Weights of a small mixture-of-experts language model, trained from scratch on English Wikipedia: 1 pick a token, a softmax router.
Below are experts of layer 6 (counted from 0) of a mixture-of-experts language model. Rows are named up (a neuron's input weights, with its number), down (a neuron's output weights, with its number) and show model dimensions 0-63. Each number is 200 + 20 x the weight over its row's rms, rounded and kept within 0 to 999.
Before each expert's rows: "mostly gets" lists some tokens that are sent to it at least half of the time; "comes before" lists some tokens at least twice as common just after its tokens as in all text. This comes from a sample of Wikipedia text that the model never trained on. Tokens count by the router's weight.

# expert 5
mostly gets: " FW", " —", " MF", " DF", " Votes", "🔨"
comes before: " |", ";", " \"", " MF", " DF", " FW"
up8,211,213,215,208,216,179,162,243,229,195,185,204,226,202,178,189,178,210,204,168,195,176,212,205,212,174,225,215,183,208,180,179,204,191,179,190,234,223,167,196,194,210,209,190,205,196,181,193,201,196,192,174,182,172,168,231,222,187,209,223,215,193,180,222
down8,191,189,244,214,187,206,227,226,232,218,220,201,202,189,226,193,228,209,209,197,163,214,199,190,216,168,211,223,181,192,209,183,152,212,200,185,223,221,200,211,242,182,170,215,218,161,218,210,186,203,202,188,219,172,235,211,188,228,184,228,182,166,206,242
up9,211,186,181,137,193,181,200,215,194,202,217,182,202,198,210,197,173,168,222,191,225,202,152,221,179,202,207,241,179,193,174,199,199,194,207,224,165,203,218,203,184,225,152,202,180,203,233,185,232,194,225,174,190,181,184,175,223,162,188,180,210,161,191,198
down9,181,209,204,169,173,150,180,206,192,230,194,206,211,221,169,192,233,207,193,193,198,209,202,174,188,226,204,200,207,191,200,186,221,199,243,193,198,182,182,193,183,172,207,229,201,231,215,217,247,240,233,198,188,183,187,182,207,173,211,210,217,196,182,192
up10,196,205,170,238,208,184,167,218,215,182,179,220,211,191,190,212,194,189,219,170,205,185,176,210,168,147,224,198,200,220,222,164,214,218,197,193,179,230,200,203,229,217,213,198,199,206,203,200,205,199,195,206,187,194,221,223,197,183,215,217,168,221,227,205
down10,176,208,235,201,194,206,216,161,232,195,224,231,198,210,200,201,196,188,200,226,214,240,211,207,188,185,197,221,195,214,170,225,235,185,191,207,194,155,206,173,194,182,227,192,204,217,217,202,217,173,177,192,228,183,227,195,200,229,208,196,193,251,182,222
up11,185,204,190,212,200,186,198,191,230,235,217,199,187,242,205,185,185,225,201,162,190,173,218,190,188,174,229,217,217,178,172,213,213,183,203,210,229,175,184,220,183,179,198,202,227,198,195,221,186,216,173,230,203,187,164,166,213,210,231,229,192,214,209,193
down11,195,183,220,229,190,171,199,177,214,210,192,208,216,202,197,184,221,168,191,231,183,182,223,191,186,207,177,212,192,196,189,221,198,191,188,212,207,218,195,187,213,219,185,220,181,236,174,198,164,178,196,182,160,213,176,207,212,191,190,215,221,193,192,176
up12,196,187,212,206,175,233,191,222,201,191,185,191,186,204,213,242,201,229,212,194,226,212,189,205,217,204,191,210,181,161,186,160,189,219,199,198,198,229,202,150,183,205,152,212,180,176,205,185,234,220,228,223,214,187,208,229,192,196,190,174,177,167,219,167
down12,203,179,206,210,218,205,202,181,221,199,188,222,195,208,155,188,206,171,190,186,167,201,195,221,219,195,164,173,211,232,204,213,191,235,202,198,181,184,196,192,193,198,225,178,206,207,196,221,157,174,217,201,211,208,204,166,215,207,188,194,225,198,208,240
up13,175,178,209,213,213,192,194,208,226,178,170,186,206,220,151,210,202,216,209,176,219,174,182,213,183,196,183,186,201,196,195,198,172,224,220,217,209,191,189,199,240,203,188,216,217,204,200,200,215,178,217,187,200,201,206,187,158,182,213,217,203,219,217,192
down13,203,214,204,200,196,197,199,182,184,219,191,223,218,233,206,173,195,198,237,197,180,196,184,208,180,231,158,215,245,226,194,162,183,208,206,178,187,216,203,222,197,244,197,213,210,220,166,218,189,224,197,209,202,208,160,170,190,212,188,206,226,193,153,216
up14,143,217,217,193,201,168,159,208,220,157,215,195,187,188,219,177,180,215,203,193,161,173,146,209,196,178,220,199,218,200,222,183,195,195,198,192,239,200,247,184,228,203,185,201,200,204,172,196,190,212,204,183,227,256,215,211,178,220,204,242,184,190,217,197
down14,180,213,192,187,195,195,233,219,189,201,206,190,215,214,196,201,226,212,170,219,192,171,232,218,210,211,221,159,237,197,208,201,195,204,200,168,184,195,220,211,218,198,224,160,228,176,208,182,192,191,202,180,213,209,174,167,200,233,236,174,201,265,213,225
up15,224,171,193,200,177,182,193,185,203,216,161,187,228,218,192,226,197,143,186,189,211,223,196,181,214,183,223,175,209,205,204,189,179,217,205,189,206,188,225,198,221,196,216,210,178,224,205,198,193,164,206,203,206,241,186,197,224,176,196,176,174,151,203,196
down15,224,181,203,195,212,194,203,194,225,194,184,225,233,193,209,212,189,230,211,209,188,170,246,223,209,180,208,206,173,237,232,201,210,206,201,231,190,187,205,168,200,231,237,200,220,244,199,205,166,202,215,236,218,197,187,190,175,196,179,210,222,164,221,173
up16,218,218,160,209,202,197,209,193,194,223,211,191,169,180,227,197,212,197,208,212,194,190,220,234,232,210,225,193,218,188,225,176,193,204,245,216,214,206,196,184,196,196,165,219,217,210,188,194,210,229,198,177,209,173,149,194,201,200,182,176,192,184,201,210
down16,224,216,227,153,220,199,188,180,182,221,200,220,202,165,188,208,171,216,221,190,208,231,195,206,212,225,250,187,197,183,227,199,223,217,215,168,233,193,194,183,187,230,194,226,237,196,213,211,196,204,192,204,201,233,226,228,217,169,201,201,169,183,203,196
up17,184,172,191,180,190,193,190,214,195,175,217,219,249,233,212,193,197,183,196,213,212,177,202,194,213,206,213,176,218,213,207,215,218,223,194,203,192,206,172,193,163,197,191,202,188,208,218,234,205,164,186,223,183,165,188,175,172,132,214,164,197,226,192,197
down17,206,189,165,213,167,201,164,200,213,179,220,209,218,210,211,208,227,210,206,200,188,194,208,196,216,222,189,229,242,215,225,205,205,227,198,201,214,173,170,164,226,189,174,214,237,185,186,200,205,236,219,201,181,171,179,192,189,209,183,204,209,195,194,192
up18,195,216,220,210,185,206,228,198,196,234,178,197,211,195,251,176,174,177,191,227,177,197,199,209,196,185,229,218,198,191,235,206,144,207,190,203,178,237,205,224,188,195,205,196,214,207,194,198,173,183,213,236,235,206,201,212,196,196,210,202,184,227,218,197
down18,206,185,253,216,227,191,204,205,172,180,189,213,228,174,180,193,186,187,130,220,182,191,178,205,212,196,196,211,207,222,188,183,216,208,204,191,207,197,188,225,191,177,210,184,185,212,190,208,199,219,203,185,187,206,202,183,223,222,194,175,204,190,259,209
up19,179,167,199,195,206,197,196,215,223,195,214,190,222,214,251,209,199,187,170,205,208,179,208,221,191,185,211,207,225,192,200,203,143,186,217,217,206,215,210,168,194,205,211,175,189,192,194,213,184,243,179,167,194,204,172,203,192,181,244,189,185,186,178,254
down19,190,220,213,188,189,189,213,173,219,194,250,214,189,200,170,185,238,216,200,226,203,217,221,212,238,186,214,215,194,211,219,187,216,181,201,181,202,175,188,172,203,223,243,223,203,212,218,204,211,204,215,177,193,222,200,173,202,197,212,202,243,193,217,221
up20,203,188,216,231,208,210,137,192,171,224,188,235,212,210,203,180,195,201,196,211,228,225,220,213,198,181,191,188,221,198,215,155,203,207,193,214,204,219,208,181,189,190,153,199,207,199,204,211,214,197,224,220,226,196,206,188,196,192,194,173,200,178,110,195
down20,215,199,247,168,204,188,184,182,200,188,208,208,243,179,179,195,178,212,208,191,179,188,206,216,207,185,206,196,204,202,218,207,229,185,209,209,177,203,204,184,235,170,170,173,208,216,158,202,195,168,192,174,196,202,187,216,237,204,176,208,172,187,203,177
up21,218,195,201,195,194,196,196,194,211,201,214,195,197,218,200,183,182,165,224,187,169,224,207,189,183,186,207,205,216,172,221,200,211,200,195,211,184,181,229,194,223,228,182,213,161,203,255,193,211,180,184,175,210,230,193,228,177,191,195,221,186,226,210,207
down21,209,179,215,225,234,165,212,182,167,218,197,249,211,200,200,201,217,195,208,190,165,168,219,229,192,184,210,223,194,208,207,178,200,188,187,235,195,222,190,227,193,198,212,202,208,220,208,186,175,189,163,195,219,215,194,224,207,184,161,178,215,183,173,219
up22,222,228,175,216,188,186,199,214,205,207,195,203,181,221,225,213,206,214,193,165,202,201,181,192,220,213,213,174,193,196,201,189,209,248,228,214,194,189,205,222,204,204,175,223,227,229,193,195,234,181,214,202,137,204,199,192,211,215,208,196,176,189,161,193
down22,188,193,206,204,176,204,218,178,173,211,193,197,192,196,192,204,215,210,166,200,181,216,188,182,224,207,199,185,221,174,201,200,185,217,199,196,222,206,198,204,217,205,217,231,186,229,163,174,175,187,189,204,188,201,231,196,251,199,206,217,218,215,159,208
up23,178,200,181,208,179,210,203,190,196,216,172,170,221,200,242,198,212,156,210,218,187,178,195,228,172,181,220,222,227,224,222,204,237,210,179,169,208,218,178,181,193,220,186,200,174,204,201,212,192,199,152,183,191,241,203,216,206,172,174,162,189,214,197,170
down23,198,208,198,210,193,233,159,205,200,198,217,213,195,188,192,207,219,226,221,212,223,210,206,204,187,207,167,186,175,192,192,220,204,205,208,213,180,179,172,178,223,219,175,223,194,137,183,190,194,203,205,228,184,180,154,194,205,166,174,193,200,197,166,204
up24,198,210,217,215,204,201,189,177,219,171,193,237,210,213,235,172,204,172,187,220,213,239,218,176,205,217,215,181,220,203,226,230,192,185,194,193,207,168,226,214,174,202,235,187,223,202,196,145,198,186,192,240,161,220,200,178,188,237,219,199,169,175,202,212
down24,195,183,212,204,226,188,210,224,189,205,213,172,215,169,209,199,184,185,229,164,180,226,232,220,217,229,163,189,198,189,182,245,189,222,205,206,231,165,156,211,206,195,189,190,221,216,219,189,180,202,186,198,177,205,206,207,202,205,195,209,176,181,179,187
up25,188,145,208,181,181,181,231,204,186,213,217,216,230,175,227,189,202,217,228,199,211,202,205,195,196,205,173,231,196,154,226,195,191,174,186,183,228,209,220,227,192,175,176,241,207,182,206,175,172,175,206,227,235,226,166,205,174,145,181,169,207,160,212,202
down25,226,227,183,209,203,176,226,196,229,208,247,220,228,196,204,189,225,200,216,212,213,184,207,239,198,221,212,209,207,181,189,202,191,176,209,197,217,191,189,189,236,203,220,201,190,245,202,205,227,201,189,231,235,182,189,207,180,211,200,191,208,201,229,180
up26,201,212,197,206,204,183,180,211,207,188,178,190,179,231,189,186,223,221,223,191,186,207,194,213,188,190,208,199,222,225,217,182,184,223,181,194,241,183,204,188,182,204,197,203,152,183,214,186,231,174,179,200,239,191,231,189,191,199,211,205,221,203,200,184
down26,185,197,184,190,192,207,179,195,226,194,197,197,186,222,188,246,191,219,237,179,202,223,226,207,209,206,210,201,209,172,219,229,228,199,203,209,209,170,195,214,210,200,178,174,165,173,206,182,174,183,195,220,227,166,217,207,164,215,202,205,172,227,191,209
up27,202,207,174,218,210,146,193,218,181,222,192,204,199,190,207,162,197,200,212,219,226,228,215,195,168,141,248,199,187,207,197,200,203,208,180,201,217,187,228,228,200,216,223,170,197,217,183,210,209,185,181,195,204,174,180,222,167,208,209,207,176,220,232,204
down27,197,215,194,204,209,196,205,231,234,200,213,184,220,184,163,202,190,184,192,194,203,207,193,235,177,201,211,229,206,217,221,227,203,180,218,174,185,200,202,214,203,234,178,182,207,213,177,182,218,177,209,183,187,166,219,196,199,242,210,174,217,209,187,179
up28,196,202,203,195,210,191,215,154,198,203,196,164,186,217,183,165,218,215,258,204,172,173,176,199,164,183,191,189,212,202,222,172,185,212,209,209,200,214,227,192,205,170,163,201,199,168,214,215,161,241,196,196,223,190,214,199,193,235,187,193,162,205,218,227
down28,242,204,194,175,177,206,206,198,208,218,180,186,197,204,161,176,170,195,183,219,194,149,201,184,164,183,241,152,228,234,196,218,232,194,204,211,212,215,192,231,200,229,184,208,217,191,225,195,203,174,236,188,197,190,220,206,178,208,205,202,219,193,225,215
up29,201,167,187,216,217,193,193,196,218,208,194,209,177,169,204,197,187,186,192,201,222,190,179,209,174,184,199,172,186,198,212,209,218,250,238,190,207,187,236,172,193,225,189,227,201,195,208,194,179,195,218,192,200,212,197,201,188,205,205,206,176,203,234,183
down29,223,199,174,190,221,189,218,219,183,204,192,182,189,209,189,234,201,203,206,239,196,207,181,244,202,202,163,147,172,206,190,187,214,195,215,213,189,179,159,219,251,213,181,193,199,177,191,187,163,180,210,219,223,174,178,182,228,202,210,179,191,195,196,167
up30,178,197,218,233,208,205,207,214,213,203,179,180,207,189,183,179,225,197,199,196,159,181,198,216,230,162,223,181,205,229,197,211,212,206,207,220,204,208,180,162,187,197,200,211,236,170,230,186,175,186,199,171,174,175,197,181,191,201,196,233,212,209,200,209
down30,205,203,217,195,200,202,205,209,217,175,179,191,166,183,207,185,186,209,204,158,170,190,173,191,201,196,171,207,176,201,191,229,255,155,218,198,187,207,230,178,230,203,193,194,205,213,226,198,236,212,144,186,226,191,243,234,218,180,202,212,198,217,179,198
up31,224,181,199,213,194,228,194,169,141,191,210,194,235,173,213,219,184,232,175,190,210,195,167,223,222,195,182,192,179,239,180,216,188,238,208,219,215,176,218,236,170,204,219,219,200,189,197,194,197,175,193,217,213,207,213,199,213,203,182,177,212,178,215,205
down31,204,195,156,191,209,205,209,204,210,227,148,196,202,204,182,189,210,226,217,178,174,187,160,188,155,204,200,248,209,186,206,208,216,193,190,174,218,181,213,168,207,215,213,194,151,176,182,184,187,190,178,195,228,197,196,221,172,196,240,214,194,191,194,190
up32,194,212,210,208,187,211,227,198,187,198,190,182,200,202,214,183,197,182,186,218,199,212,206,143,200,170,215,169,172,206,220,191,197,200,202,261,227,212,205,203,190,179,186,189,202,210,181,209,192,200,231,207,192,208,136,180,190,207,219,253,198,220,220,228
down32,201,215,198,157,194,161,171,183,222,203,205,198,188,218,203,194,203,177,201,212,217,201,178,175,199,183,175,186,198,237,165,209,210,157,191,220,192,200,196,199,184,163,186,204,196,185,215,202,205,205,232,193,174,173,192,196,200,197,180,251,200,196,207,188